Experts of a small language model: 736 squared ReLU neurons an expert.
Below are experts of layer 8 (counted from 0) of a mixture-of-experts language model. Rows are named router (the router's row for the expert), up (a neuron's input weights, with its number), down (a neuron's output weights, with its number) and show model dimensions 192-287. Each number is 128 + 24 x the weight over its row's rms, rounded and kept within 0 to 255. Numbers have three digits each.
Before each expert's rows: a language model's description of what the expert responds to; "mostly gets" lists some tokens that are sent to it at least half of the time. This comes from a sample of Wikipedia text that the model never trained on.

# expert 34
It responds to: Single capital letters starting a name split into pieces, such as C of Caius, H of Haciendo, J of Jaka, chemical-formula letters.
mostly gets: "J", "V", "H", "D", "R", "P"
router:143145160172131137133129125127128128142170136124102157108164129146119148108137121094137120137098134099133105165102130129133127158141132112122136129141103127108127124228144139130127119117109122138097143062153133133098078170134125139139129122148119133137067117141102117146111078123127125121
up0:120168083154107141128140099116129113100120162130158109119130114116079134127154104132147076126144126088107122116183137166180132140144098090134132113154165121137163121121110133143090115156133148113132124135102166122142086162164115149133151131135130129141140149106166125130190119083119144131
down0:102135132124146131128155090116165137168153140106118122142078136140164087081089122101143126125117085132112148128152161122116114170120125112140121147162160179135144131130170105112147135190104104126148140120114107102095092159131116178083116149161144126140125158126154103137158132163169144121
up1:118120128123109119131095171122141134135148077145113109139116108102167129105198136069121116103157137177132109139122122128111107083182105121154126113090134097146126138113118141052143115101150127148160113112118149106158130115134126149098158135128145133112117118137132123136110148102158087152
down1:126112167137128107154147138185123168134137104131133119142097108163081146115142088137110162131123136123154145165122116137135149142084145102107126156106158165148117162129118121084122141114127143154123141076077140157135113111153117129123145161111145115127112096117115149096142123089132105124
up2:134103133111147063138146098149111151079125136169150109119093138061112112144127126133139167146112116115117134145101163126128126096093136089103139107145099141105133135152155135113110155124152119092130114129137154122116118130125151080099105121158157111140098094145118089140097173141135127083
down2:097115153102124130125103110127109144132116138104141120080143180150129139141184118166115141131147149118160156121110128095111097134116115119131141149166128161126116171094077131150124136123140152108157146134165158127129105125099116108105157135105122082113128146104090145134091137103071164119
up3:137143109141148107144146126131194153135096138115128095114147144107111118092105117162123093120123109096128078077149101103124111106103133117151107140160147111113130139139153111135129112150098123104122144133114177131139118154098129067118107115132124134147145144129119133147135115141150128109
down3:156127137118103055161107118147135161103103098089124169136129111107111162098121106177083129131088146126139129156175129144119112141114143138140121132120140121114124120138101106184141141115172127121146139140127128093118068112133144133100101130157113141115158148109131136111120165119133162157
up4:153141100138115161170118115138131154122112145138155083131112135113117131132161104084141151123161174163123106121172124090146101118157156064115133129118154121125157095174117135148193171142116164127124085120094128148101089118114145104164141128172080145099127105134144157125152094082138116093
down4:113102147095122155117199125101126143116180121115114140143155100125128125081107113104144151104154132142133115133132117132134106132108146111104112125131095062174156172155146114083154132125132126126141143131142126162123169131120127139131080138114108085085137080131158093097142126104138105095
up5:166145102110121146129149097133109166083111124123142101142122080146112132140131142098130143099152121103142116117095105087134102106134155138139131123128071145129189095123163115133130121144129111101129098125117133124149114122144123152153101117109056109111136124111150152090095127099116152096
down5:117109089113142111105140128112161141095097134130143097151124119093110131118121164140117108123131100108154122116190112128117093150098177073138142169074139103156170136083125103084109111128155143154140140126142129059141103164130106162101120131110137104139131112106134097142092132114105119119
up6:155117135157126094105160093094127138134148123119152132140131150118118175105180145147154128163108121129105082121128119123124167088118127116092188104136114144132147162130122120134111137138100134142105128149093098112140127094134124108111120115135115089135114143138129103118129099110127114096
down6:142115104146120216126118058155097133129116157108159125123118147125178118129122131119121134141112128141102124168119125102138179089133116129127158130159113162135104155136111129121127123121128122139133144143114089134099129128155145118120129120104107076092094144126179135157125138150080103123
up7:110111091147130090132116145143144128110088146133146122151116132147125109088127143124114128127143093132134106118144081094119149107090113099135109128123165140117131152110174142107155190171126137133148096107104137140142091148137106144089134144133141122149128158118146138110165094165133109096
down7:099105128134076160122112151149121081098107117131101122151114115150125115086141101122145130106126100129122113133161091098140156150144099123135156128142132104141147140116149144156164159120093104133142097122110126142101124144167110159116112123150115137139147127116128135089154151091148145096
up8:130132125133151126151140125129130138183117154134100147142114119111109085182157125125088149149121073166111121137112157126128085159128085136123119140148114133125141135105120138069115116115126120133138150152120086087136152115105160104130135113074100089124131107107142124101095140149138180121
down8:120095119151190167140151141122146139119086153134112184175134137144160126106154119128097134141090131136144145122159108118128149163123128112172132124094102075105172119123154133142114099113118126165109063159153134114125125105119114076133114101124106075150126149149093138147124169130108126109
up9:119139126140154131124116136100128088137133167179137066180124116128066131105104129120124116104143120085143128143105136141116106136149114154133112132096097110131142107124165138133132156133153112139118109108106145141089134128114122094122126149163136084124090115171116135152145118157124092166
down9:132111108131160142125125142154087132117115139153125095097125096111147087139140098137151100123104095148105125141151089154102129134178123088100124131108141081140118127128155131148110140103175155101154121121150110102120157163126104136127124140106098094109125155128100141103102137138133130128
up10:109121177103140130099101106120140135131125115123131121104111142126109142155120120095113143110091123093117161125099106145124132180128107104135144139127108138079099119124144125208139124133173165125148124150115105117139150074101120114111136114103094120130132185114091114146109120149128104136
down10:116094090178138110116154105165146107129116122137115102163137134118126111115127144125114110132105112101114147109119118125129127141135095105108101126096102090122127156133102126131123145170142145128055166113157146149141167137150099106105110183139143136104127168164188131095130127175112138109

# expert 9
It responds to: Opening pieces of surnames right after a first name in cast, roster and credit lists, such as Har-, Mc-, Zh-, or Smith.
mostly gets: "Smith", "Gros", "Johnson", "Rosen", "Mc", "Jones"
router:152140156190129097117141132119119096140121110157072131126168102165142123142153120133175132101119112131141123110124140161124133121161119128091164069155139136141099142100112104106116137102100116121127094142166104140123135093105114134154154171134150123141110112115097145133139142137048111127
up0:118075119154120161142125129141139139115114120123071082129124112129135148145122130130129141156108123145120116114130104066134130117153159115137140121117121129116099137098122142155139088107135119125175120117108126161111165140185136149185151117133105107129098130119125181147135139143144121138
down0:124143141142128133123113122164128124138098151115118132153158138170096162117109147103128129127137161112139113143148111086102123138119154191102161156167161116128122136072122109176084163107150137141129125133108121160109105148125103147087119132089105092196133103141146111143130133114151150109
up1:118137139121143134149103127135092150116109104127115181110114100102146129091127066115144132092138104153115125199130106095139125145111143134104142114122151140137105103166157109139131106105119152134162126169125121123115076135152119120114110075137119142115153143119092182120117082159134120108
down1:176163117111155103145125146130122135132169109176109112089105116126123118123159144136148150136110120129083137147125137133131134127151125119123140131142137093109069133101131165102122108107145097122121146143118131113110139114136094139078163125129146124142132138072157192113108095114126150123
up2:113149139136108113137142135119146152124158104102137109119171138134101111147143156112145125152171115079112158173154161141122190103128191118149128087114143163150136130118125117126116101140121088136152124083151111150172173138170107109072098174169171123138114146112108130107156149132122146160
down2:127154135086142184140108150123094125102129106064109117100146084161137125160088124103114125178110108160138136151154120107125174124138145125142152134131105130119135103112116136143120133170122090153120128107124111129099148130116129087128135132155134094133130172123103137098165141152165142127
up3:110075137088096119120135095127141115152114122151079110149090112158133092113134163117132115161116115125092131131171109151126074123109080123129139188127144161159136112084131170159168133173122156109124137132124105143137165154164141076141097091118142125128155144112108099145157126143163127127
down3:143069163138122136114112148159192100147086121099133098111104102147135116145123088130124122127122135118122131147095167119134097137092103125147147175140137133160099110133120129128150097142100141165135106115101144116104115135095142121111150145123104142115123099109138134154104169141149118108
up4:145130130126138129160098105098108109093161109105126116119131132126065117138134110100117166105098123165128106129155129123120135117130138120135156124144140134131114121174145112119122165122126106087126110158125147117090125124158158103171106119123148118173128111116150149190129121116144107105
down4:120093105159095132112120122099104132123128132136083137152111105066117125127163147158169152110117102104153158121127120139142153100104102096123122118121104132131088108118102127129130121115121143143117113133154129095125149097181144126119120103132131125117099060106128158103135126121166143112
up5:123122105120110119143148098138091184112121119138142109128123121160132131111083159169121099141135132100135100098131157137145135111120121140135125143115173134120155137166088085122122138106088129137109130111094099090112129104207140141109107168113124194115095116133103093170154129146103103165
down5:135099149140140148114167155143122128070162144172136120107168121084106105161159157107144123139143125105138137097170146144139136105140118108112131084108170120112149077150135145150132162139094121120132131139119091166071084129168160131133094093147116094149152120113143109130106146097144112145
up6:146129119144154139136125092095136148132186120131097146082129145138108188104159144155126128150168165153152131138138126107127169172122142119109170117092129125210148099129122108115139102155106167207097149106099124110099123129169153159078128132155157152097117148131129154095126144121143117147
down6:148149153131072044130164095141134096114112136129134139137145141140125117159155157124164129080099135147158084184130092132137153107089159122113129131114120128167150132142112112140127143094148118146116149128153106129123116129090118173120095123139154141115122136123152123090122086141159104130
up7:119172098135113081128138128144115085103119112105106115106143120152138151107128146170116158151120130139136129100098151145064081127130173123116099123092156123098134100172117097188124066172128150101140087123112117086119109114172136093140124151130142142164113123060127144094128111170120167148
down7:131174106078085108145149153115133091112136103161148147114143140108174111143114132117140112126137146106145127101105110128157131111115129162143115090172104106128122163140078140164147128107118121122129133112133143129121123136134164128124129134148136118168103172112134129147135102114131108093
up8:118104093131144129135136138086136114114131120110149122135156135112148139134140175131133121123132154110121112121102118177148099112144146133136145124139112075103133112095134165103162119127117137148115154134122103128114128153137183179139099131118146181094094153094106147088125145138133134127
down8:142168151149157139150119162106145109108178124140169134135093126106131155112130107141154110137095144119108132108150090164148149099122150101164078106150144114095163101080120125113102142136087056105106095080159103103151122099137114156134059145097128135115124145121131134128137085103152142131
up9:131100093122143128162125101114154141150111139148094086140107151154126193162089125158129138143155145132106055164149081124119112133109149105119115136113131149138131120163104065130140123107105153105138172183131113096106108096152127140150137105136131144143099134140130135092136099115164146127
down9:124149149123109128158111131129159115129138129154123135119103119130109115155134149162162118117152140070131117134147149110130092090127131096116132118108139163155105085155144107138117153090107140134098119099158141150141166101118106118143137098125121120145091123142123140134169122106121138129
up10:127130122179149134129119118116140148123112147082129101111134144120150133150113149107171118142148166136135162119140137092122162160193135116147081090107148125159148139142151135139119155165156122148130148106134121128106089152148099112119178072096127116137134122141144110137122174146129116129
down10:140122138120102118147119186142134146107139176175121143111141132120174130152130130117123156144117120087165151118102129119162167129131102163079130103152091134128096132136160120150138163143120123144146140112105135130108091101107146132129101139101135099143114135130124114112117133133129102133

# expert 7
It responds to: Number words, ordinals and quantifiers before a counted noun, such as two, several, first, final, plus hyphens in six-man or semi-finals.
mostly gets: "several ", "three ", "two ", "five ", "four ", "six "
router:093120096146160152141126134128117212137139122121139135133076169114125164062100128136098142168097121149133152118129130165105122128084133120144088146120147147106157127123126140166134120137109124128152102122124082120143096103128112097129118154132133177146157099151118115089115133101142131132
up1:140125135128115085161091091146118153174118139103130120128100123164084115118137167177102121116139116138128146139159131150160145149114140095184081179098131147074165152151119163189147141103171110149162152151143096161079123115125107103134126110131090134158133098142112145141164126147146098131
down1:096104149137107086122091108139111139121182147135155123120129141130119147144141190141109136117109154144098145118141163122125126130148159130166128129160111116158141129179153108158151167102150135120142095135096149130159071171113141125109140103119113129146118161137126128144111145146113123084
up2:099164188121114110128119115118123144116159169164114127124095126155137125133166127107143114121151126110089148153137166115123157156134126130143138114173136132108124109116115154105129134116167125098154118127197171136158132082115125142118128123156129146133089126126098147099119147119149082151
down2:095116138129140152130087168160135133189139143169099127119134160124131157167143115137128081123132127153142160203137126093144147134143166119118130165127149127130098159071136136100153172134117127099097152142137064094117128125164106108128136111130127146146152152133106165137116106120104134127
up3:110136109132134180154117158134158161114108198085146127125156117164126104134129147121113196112132134108131173138130134137117093142121178114157125117140157103137144139118113168097122146095084091133133169098132093128131095124142106112104139101145099104101075119138088078112134165131114111144
down3:124141134120143157167113204140121120136111139129141160123148123136133151121129179120129131152122136118127215132135132120107089139135137134135138130111125105132166149089127124156135125145120098108142092122134130150139114151150097124143166153136075157144128085177113159127144169155170152126
up4:121114166146137130116118145140098125153119148106128141162134138120099122101146130126145171137107150155131113168113137139109135128162184150123089136155149137133083143115175085151165127109098115115119074119115090141127131156150137077045127139126122123080133173136116104133154139129121147136
down4:156103141112078139140107125105117115094106123108140162151125129114142139092147120127133129137118158131129160126124137151159150171117096141130102133140111118150118151117123179101141150108127110086115119120100154134134129123158156139143118129115113120151122131106116140089132100120140164147
up5:109120114131143138115135108068137129140118155112164093140125128146119138129096127129138138075129151111136139083125145125159130115153103149131109090104146116139141137125115155155173105115107115111133109164118129150154153134108137132143098102121138122173107106122153105137157134146153149132
down5:121136088127140135216158137124147125135124088123189154125094099124103127107150124103139142124166109151131141082137140169118108132129107143165114155153153048107134151111100144141119128157100137091131178148110123100133145176127153111152126129146125157112136121147153087110088086159131104151
up6:132120132156088172151148153111137144128096118119157118094185134116106132124155068117128121118174109116131112115149080108143095138183114133112129116136125111097146123108096107155134132134159136082100126139131137141088158120103117136161181141143120124146141139078149092105151137151102142143
down6:144122116126158117124131142101117166117114138166107123086108112119108143116133118081128134112126103148111122115148101118151086112164145178124140145139152123128148132105104169146123093133117144122141139137117125159155114133127102148098134169100126155134131096104122138139095153172075100165
up7:121126154145161122091154104085122128121134172147125136105155134179121084113161179145167094108090093132112117169159149115161121143161121144079100133152096092129129098133108150143118146144119145084118117092093133121149143113108130161130154158070159170128138079167162164154137115127145134132
down7:135138172088198137132141190153125117096164115147134114115139119142126098144168129107084118146140111134132135124140063130121141134080104105159138136094119168113118163117162110135094146160142154112138151141127097107127161146148136139150125108146105160144126092153131062108123153152158103102
up8:102118140143095119138112159123150131149110132169122108117129093153100109120164104133113159142153131109109162123142128115137144124200176135089136127141123120122115158128150107110156101125117110109133104136065180200109118161116121120101208112127089150111150096145157106117112071143125134102
down8:157128172152135137119133167119099105124101140131081130124124137145147090145127113133102132123118106110123157106118144122118151152145143157116098114124171127078141103211139128111132144116160104134081103140077126122105129139132125134117201114124123132151157107166130133096108080120108141152
up9:095153134174111098085120119169111136106125134148111106103130182114167117133112142136143100124134163131101079137126127167139145121169101169130144146116105137190108120122106096129122083099108125118121131077129102155121069126136104111136106147139100156131144182122102131132164142124129099144
down9:114081133156097097209090118120113145097121102126117154119105140121090169107099114105127127146102135132123102199133071140129152130113109095139108156136089106092141140102061134158169103123114141149126116149121134118130107127137178095098114118132104154080133114143147135165137137128117140118
up10:109155110150099153100155114109113124164137151117142108105142101085122134144137168123070134116123101124118161123136144127134079165115149133108099130133122142128117102118084101152132125142097133100128103117147131127124123129108107139081119104098178114118122144135081167148140115130058163149
down10:124147136154143118067120097127139144135109146074122168126084136122119129109076151127131107136122102118112194126101074110137117126156148103133133162138123102150128129107106113125131148115115182122174141091120144116183137094131149135137110170123137109137122098139084136137122102073160148111
up11:125128099112153137128135150154130143067144174080135154125132065094120123149136134117102186154135139086093142149107119109139153107083122144141070120141158079122079104142169119091104158137103098150123120095153091157080163162150137157117089098122120129152116107119151148149115141177130129140
down11:127158172149121113121159179100067134084151123125124095163171140118132137113143114146150131120103129119146168096132143099105125159110119093150091111128135130129110127109078176116146080138088131160142123143194125090080133082114104148140147143134113129138128112136147074087130128159142141143

# expert 32
It responds to: Last word of place, institution or team names before punctuation, such as New York, South Carolina, University, France, Club, Kosovo.
mostly gets: "University", "Australia", "School", "France", "Africa", "China"
router:153150135093138129121102095135098095121098115133131152142130144134161102132141174112136102112140112123123142058094102112128141150125133125150149137109135097134087106099106160099124119095120144121103153144150147159126127108087121128113149119125127114140108112100157143108111133138162093116
up0:089103119143115076123138100155176105145118128109125105109142119129161130155134128117146114111113129155119142158147116174151142092112073148151099151151118138122121096110102128126120115149165116144118134107155125117154142101139090105125160144128144085078125146145092111151126133142106113127
down0:140141118110174115153099173157135090141159115112123128100133139103118070138094125158131131125144124119119128134135128127103127114114086098130119162116138134093089117075116120103147137141123124123121112116149126136122123084119142103117108090153062133097090147159135121107118129102151076156
up1:168091138159108109113117112131138148117098167108096131115117095127145095128111136146125109149110122177179104128114142115144136124135128140101132109141076149156158155091098096101146145106129138153136162117129149140141138169125164170132155130141092140154151142113048136175152114122133120150
down1:137171135110156133105126148134076139095118127134079107099136093130105140141139175119084139125184144085123125134103143105137098133116108143174150116089099140093140166112082162082178131147160161124158104118151128106114113129114134082138128133134149092135117146104143089133104141117128104105
up2:104064121109139126143134123157114089137110106114120119139131122115105152107129139181160139065131120161135133143153121114138154117166146160123141128112130186103131142107167146146150166135111126134083080145124099133109132135146165154106130150135118118156120142121154166123144103172158178127
down2:138139120122156143133133157134123140129142124136112119153160105110110144129144135139127144112113144159154125114138119127086135088095168096145124126092074143144122106172197104154070100131088125078125115129133153106136159117159140141114119132127156123107131145147113144223097154157137105188
up3:133087118149146131144102080112124091194094139163175095141129148180097151141138119108159118129144169096110121150151150085145159140107121097157136153145132094169123145124146152099099122133098136111116118161151083128150129127141155100131136166093099129152154135127119132156121082132102110091
down3:119127124116094153059123105161137106115178107125166118157153121103128117129107133162140145093145138138117146136168132156154144134064110090136119128134124153166129147106150156135112135142158136160087128169117160171143145099096115146124140126118130116118120120149134127141147165149139144114
up4:117167124137163079129097116140121125116060142129124167130120110099129126124163139109109167129098112149129130155119128122133101107127134165092136118145172097133107169139126131156075125078139098111128135115129137123100168132088133181118090121128144145159147126124122116140135131144131154128
down4:151096115114123101112156106183131155095122153122132107132107126125121161128157170137181137112105105139116124122133113154069136102143123123156177137134134118110134142158150104143168144120167155145132108107136139141142196155104096124142127107101122127164129145121152113155081091123124140132
up5:103125146138174140147125131129134108118115152177154101146126150144104145126082143150094121139114128095113146112153139171093140175129097160112135115134111160110114118131168095184141110172143126120151162113134114142156145126131142120175085101125133099165098118166144148119116135089087137155
down5:138131109110113130101155122132147117113124106103130134137110117135157133113127157111133118129098133111151103145116111094166112121183107126130125178165157139145091150127158069194162119134105140117109157161140169168122150143119139137160167141142140199132109150140112090143099145170129123154
up6:103104147126123098148162151071123121125076131161113137092127131099146081161145069135138084126073105102160166163103160132129156146112138162139109127151139116145146125091144111138138101107118106134133120117130142157123133187115172139141159104111113099089102125156115096097152116126126161122
down6:152141113138080129114104128146101159115088119168151104132103115157130136149095096122121133148153150148108132140168127140143111148137176089128146156134116110124183142127164155110118119114131144123107110131147135161109118132129137118131123112117127104144121096095076137126077124114112080131
up7:156138143108120110141131130197121133102111152146136121129146123161135127101134144166110155094148097131085155110124151133140093118090159111158146102112128091136130120084058123114130123114116098149139107136148109115138129128082099160147153121118116119113113110146127142136159093113138139151
down7:168143157129117146132139124137139104118112137153136192149134098122124097100109108140116151110128150126148150122103130126127143107115129106138138175139147105116114159141113125139100114158160110129100118173112110131085116120119158107148070143136159120129123107158133127147173154143176130102
up8:122185158118144114057131152126131134146124103169145109160120165139125115087154130136126129183139102128153104063108130121147131107099095149130075144102135094155116131140108098138136087104109118136152133138142105145141100113140142106102125118175141154145132135136161138122074123138126162098
down8:132134118164122151114114133127093129106128128112108177115124119132087122116131136092111094159137104100163137078167124144146152143130155135152123105130150154090124074136088117122142167137127178094102136133129101113124134113160086108125101135122139099079116116133103104139121121117131068124
up9:088155087124155111133108136145100160132153160116142133130135089133162124132134159109108116145090135104136109126139120117135125125141130125153106116124139176120126199166143129083101117118115142175158171105118128121125125132162142146122143108147114156130133148149097119170121115115108180143
down9:159122145128164094113121130128121136186171119125112107090165131122140106134125169148111084123164123142137138107126142190157163150130116136104136114113116128176157154120127088120084119099088137134105143151167103126153141130136133093148119173125109129096133168135072124072135119160140131121
up10:184130127145147181145103109101121124129084112155177151110100143149098120110176168108117140141146166132103143154165108170130161114105124125129129116149103130107131126109155112131191130099172102144133134138109121144143140123141175123094146122117115124113096129134123116093147183094126124119
down10:117057103125115138106125141129134099168083103133167127088130128137141128094131139129167098122117136142151115125175166138147181157132119149136132111155100103143125161139153116130090129117085100106133086126169121151142139104129129142117129140096141164176137141094131120103129145135171110123

# expert 15
It responds to: First capitalized pieces of unfamiliar proper names in tables and lists, such as Qu(ito), Ed(vard), Blo(emfontein), Ker(rang).
mostly gets: "Qu", "Ale", "Ed", "Gw", "Jean", "Arm"
router:141120108126131152125118093106110102131134112108140153129184136149129138148151171148127123117132146126127116154160134144121161103137131131119116150143159114150115098140147093067111131105108144134111087171104130150119139127115137151132118148124144109135151125129097156141120114165142128142
up0:138171119105143168109136070109194157138112140078098128133128132129110137121113134136122140116120149112108137156124154149111114177160144143124084109131128095118111086108144150138115082173093127129126120091090119135172118081139134127137158129104102096156112106115093190078116096122115160084
down0:125094123104112130132134116093145157124125108095132133116083100124155128121124112156159140105093171118135129163114123138139096116124155124123124165114101112114117112083112150121154117156126130121170099155114110132173152113107169131133131157147104137120101101107150113124127108125140108146
up1:126121129103109138141126136137142152133129116114115128144169127122150085171156129124153140108121113153118088156084141115116052162126108121134108103080123118132116134162146098110133123132157118099141172143128157150156148128095174096152126133114116153171154107101154145096131075157116121122
down1:123116095137119141114123144129119114096093144124168119124142124083139112134148120111118118140098124156119107160146136140143096126143116145126167120155111133150093123105149117125121163119118105132128118118134123118099137130107150117161129137120125099139129088121124140101133129128137126117
up2:140149130116125095123139122138138153141116115112106123140114132109149124139139099125144133155153124093143075151138172154119119157135116118136134122126140121142103094205209168140102130124159100150146117097103139137124179132084170152129140084115151130125118122145154154148121114146118131121
down2:147135146145090118140151132114139096127107141143154128154145101126141115160118139152143165128128140114116140121158126124087107103148106103105109125134116126140109130146109138110109108108116130124145106111116117168141103114112134148147150143136133122123159097148104126168147149117106167089
up3:108137097112147119164129161148145136129048149125093113151095109151131140171106142105153135117124150146117112089102145142128102136130138148110164126125121138119161135119093104134149130081120144147130156158133130144124122139072096115123162115123140102113158116181147097144164137104120163102
down3:148181126131144153097128099166136149101107111176164103135150133120151162147125163140111131129159109130122139132102103152128157158168152092138200113106142130145117115126089102123160145119173129107140141129137105156145113128108136098155125141128096113144132101147177133140141153153124113109
up4:142151150113103099127118148117116116172126127149114112094151145105109127162115101142115146116114136130119106131126106125118150193147167106108137110126128084132127117110143112084112095177143120112128114139145115145136081116079078078092138107138137127146105137123113165172117102144105128128
down4:137117140118146146089164121118093146146089132157121093139138143133172101183119114075080141124108148114133137113139117123120133097112119120147136119122128097134082121092098125094115121163128128143105142097079138123132129120114142114106189139133115143148160138103178130144124191092104142112
up5:109132147112118063141132164060129163143169145119105122138127112150097111148138080066141141078146175133156138097134121161118134121143196124116121129131127148134134112122156091098119137133141136100171115143122149152117125130140166152143133111096115117107070132123130107203136130113089138115
down5:154130135125114135121120140118131114135118150131139116134131111118143136121128139129137133099141109124152134123146119149124106105155161109114133086135128117128142136122101091120127131126141107131128132112128127131136144147137111160138133136140137145117133100125123134134107135119148138134
up6:156080115110168121101119138125103112137120151128119107141135114185140124134139120102138209141162164121123143122149089174160129115157146113165120121131139123112075127181126117135127152130134115142126095111129129128112103133136134130139138133087137132131143154124147122123162105107101104126
down6:122174134155122191124131173119135102101116132123127134125161105141130083127116149143125061113103143156128165133141088154087155097130146144109152148180132155128132183126117104162131173151127115111135172083136165148134119152145146122148124122145149134143110098086122144085185111147119117114
up7:139127189135155146131117107102160124099110161124149122101138113107068114115119152113139128111150117121122107115121147108117131158117140132101110104107149100107141098126088125153089138109075131126163133170128161177115119147128132156107101137129141134125115139143165177175107110149127182159
down7:145118160103174090151093125088111151136109092143160133127113113093178105085133096126124156120129109104081145085105137110143159146094115139130138133113112136146144171111124104132155150128090084085143143115119159147114140132170127132145109138185128142138124106162116160170143124106135110162
up8:143107105151130114083144151068162143124135128142104093155135143161115112118139151116128122154186128134107119110128099135093135162103148102118149128112138114126099132037115143125122189157114120107133158151115118136136094167127161094096142128135112138109130125147113120140095118148102146148
down8:139142123101140085134117133151143111091134151107113117140107120133120136141148108110133085092126140124130151119137128137164106100115122164117122144095108115151140150132095084112091121097129143128139139095124110135151131137151105112130134107141151146095087081122107123153146090141130143110
up9:132131139129122141119097160113151163150118150122088151111099129132142138119104119162144117122133136116139097163099108187124138117080097084144145145128133091128146117153120160161102111169147129096119139160132153117161174149130134145135116083144150116149099161152122120134136144157129116122
down9:159132123127113103102084129129106125089098134152108168104129117156144166148113141150135118121118127121169179124135131160145085072124136143165129173135080092144142116089169134116097128106115132141078144137149102114146131129131100163150134155093148133177116165125115122073116142107146068141
up10:127154087148118131123133138136158143117134090146137142144142147140081146156135171146137151133112114131114127145182132128157160141138138134151145103143131126176137093099107093096109157136134118103144093141161136088151171126123095163150156109097125140098110121157108163128130113109123122116
down10:108138134114094128159077107104148163176102118127134075127141098115151143124167115142104122104141172107122128132086111106151172124168141127117136138117126134155124103120146086144139167126120130121104077201100162080144138154135132157148121082127129115103144112139124123155106155120130094104

# expert 4
It responds to: Non-English function words and particles inside names and titles, mostly Romance, Dutch and German, such as de, van de, von, del, du, La.
mostly gets: "de ", "', ", "De ", "von ", "dos ", "del "
router:105119081132107101130151142121119112170165143091146135133140161127131090099154122130164121149147120099153120145147115139138111132132122119128154125162157142112126154141138184142090179120141116133124114179119115089147158144126094138124173121151115124147114129141112119088139158104097171164
up1:123160112071133106134175092097115116085060124099126078097109142094103156121123133146089119100144138089119130127110137136147163138188109110138111123113095082114139126175107115144128173116143089156146134106119150048150118132169109129157145129098157144149174118144131129125121162120145127121
down1:125137173110119167125122150154136081138105136086148116122123154150195108134117177152050147130111130117111146100167147154171167104156126122127125133123126116070160151117106101107141126109152119175143119135150107123106130135136170131101123087121097118157122128131090180116136121074093148111
up2:095150143114130160159131115129167104185117104130122112112121111114142095107113135088114132096170123154053150131134137132176137134137088140159163106056113104100116064093152134105091152139114122150090142152101156127146109136152124112158117150162127147104084135120167139128122096121136150130
down2:134154120135115128141136121167109107119108129139119151132094138114083149124087141120147128126127125107136149154141114110142133160156135117134128122113125131133141132111094121094134142125125113150085142121139126156150130142151147117140125115121138120098151150142146111145138132137121139143
up3:148114138167108154121081123112121151135128142110117166188122132100117128159111135141112122124132145097144086128097134135083147125098121127088129080136131173161131141133129166135127125120148123155125163116122152115137133135111117138107125148079174112167122157098119124089126105111108084136
down3:128142123114127128166139126137120125155132120098120141152141098070139122140152130166104106127115117143100085137176114132112114116138138083098113115102128125162141117092111099117154133116132143118107148141121133123080146172145162139145144123137098105099130104102150109134171173091093123123
up4:153130112145115142146078139145165124109107100102131134103120139124196087125109101161128131119163147181117113178147140125152128152113121161166129146113116151120137128131108121159158108176101082105132095115108182122183130127140137128167126149113108169131110107117147094121143118125139166094
down4:107150142138111076135115092103115086151112123150104123123136068163105154159099130118157127101081153120109161149152110147126109099101155133181149121115109105143092128153134115137133136121168110131101137125122214126189074091140143123149145149094128091162106125114124108118103098096137108135
up5:102116123112134147129131134160104136119113141150131136158143087131130141119147147129107174154119169086074167117116136161119169146164139138133171138125103121111155113129105123115130149083162104116128060150139164121162130117128107142086126097125124125140130154089138126122141080183133163163
down5:088124148151106165147146113121084122176142164156123126142176135131084143157115134184152138162126146097094158143187137152096147144092095132083128148145118107152120102145170148122099138131108144117137123148119102144121147152152137107109127107131169111163112094121136112172159148131121110095
up6:076153125153135133110102128099165115165149115095158166103142103130109098105110151122185139086101139123135159121136116132172072060109118112082170128106097127142136164091096153169097103142123049133143145156121155141130119113119129090119136125099163139112110108110122163119139135091135128087
down6:142122118104121099155113130121135107131159155138103114129116122130128128128121126139160119110121112139147121130162066139131117146118151124146118137140133109143123116143149137156140136120143128126186131118173131108155141101136131113135130125156104192156158129116115098098071151083109097108
up7:107132134127130154113124090133123131135130102167083144094115132166191121147113142157110103174113113112113126108085124149144144124118104137134167128119139167105140156140110128099113108135147120131104101095202153115082159114125124138124113131144139163088117152097127145142107123156132155128
down7:147127108124155161132111109160143120137124134118131181122139130152158122135147115144114135159150097120090158118134111104136104101109106125089136079127127110118150090115139126103151135134120145140185142117165147121136097114134146068111177137143137115118107149135125149153165129178146147148
up8:115158144137131118137103087115179099121141128126131107158106098093159121141146102118101107129087136091149140118161115104148156114076146176186115103097114131148144101122143102121108165119089143135110141131102108099103129101170121130150117133132123147106127138152137114083125113140159136136
down8:095149106136133143166136130107140152151102137160097120150173077104153135115081156125106133092125132132145118117166154129132125120135124162121117141137150109147147126136131135122121114120108141119111112132113122128123126129128089101149120093153133120149124137124136104135133145120112125121
up9:112110163180153119129156095144166136126119140105127113106116138166102133111137145129129147087124117109111133159123131101159097131094157145145104092122132079109137172116149110144133129131143196157125122142089155109130120138136139123149077162109142176154113141097118106118109110149109115125
down9:163134156146138106140163086129173175137108113126144094113133126141102118152137104125136106144094134103092111147183147171156148136086118142124120149126105152121073145124151147134121102155104153143156082156151140134134119121115116153125150100143144137117093128134128116061116133140120142094
up10:170116151107118155117147109190157122107090114168163121127127119114165139130167126131131119140152100144121108092148174135121085129126136120155172143116166128094090092149174158103160166110130134124106159135143127154181128153134135086150092126139110126118135085116157135178114172134136119109
down10:123112158156110132187138110102083104153139147100129146124142120101115115140138152112115146096195114116090137117077147137113141127123105137125128144121158135129181166131127107147165156134157127131101096154128107142182142133144143159115114127133109090160116081139155126157131132138172154161
up11:172088133177179077160121110096114102100123132151136119160146144094113131122135133103138171087132176125090094101103117077128141139132119094138115125121125067123120135134051154149156172121126097129155146134116114139163136101149125159144164122142128117140127137140126109088131090139117084109
down11:135120127109134076128137110104107103158142163129134127122128133062101135144147108132091163105124143089083137105111170114106157163152112134174106144128158155136110166148151152127131134140131132148126096117064119166099128153116147121109145109143086114163139155138122120121087144122131109092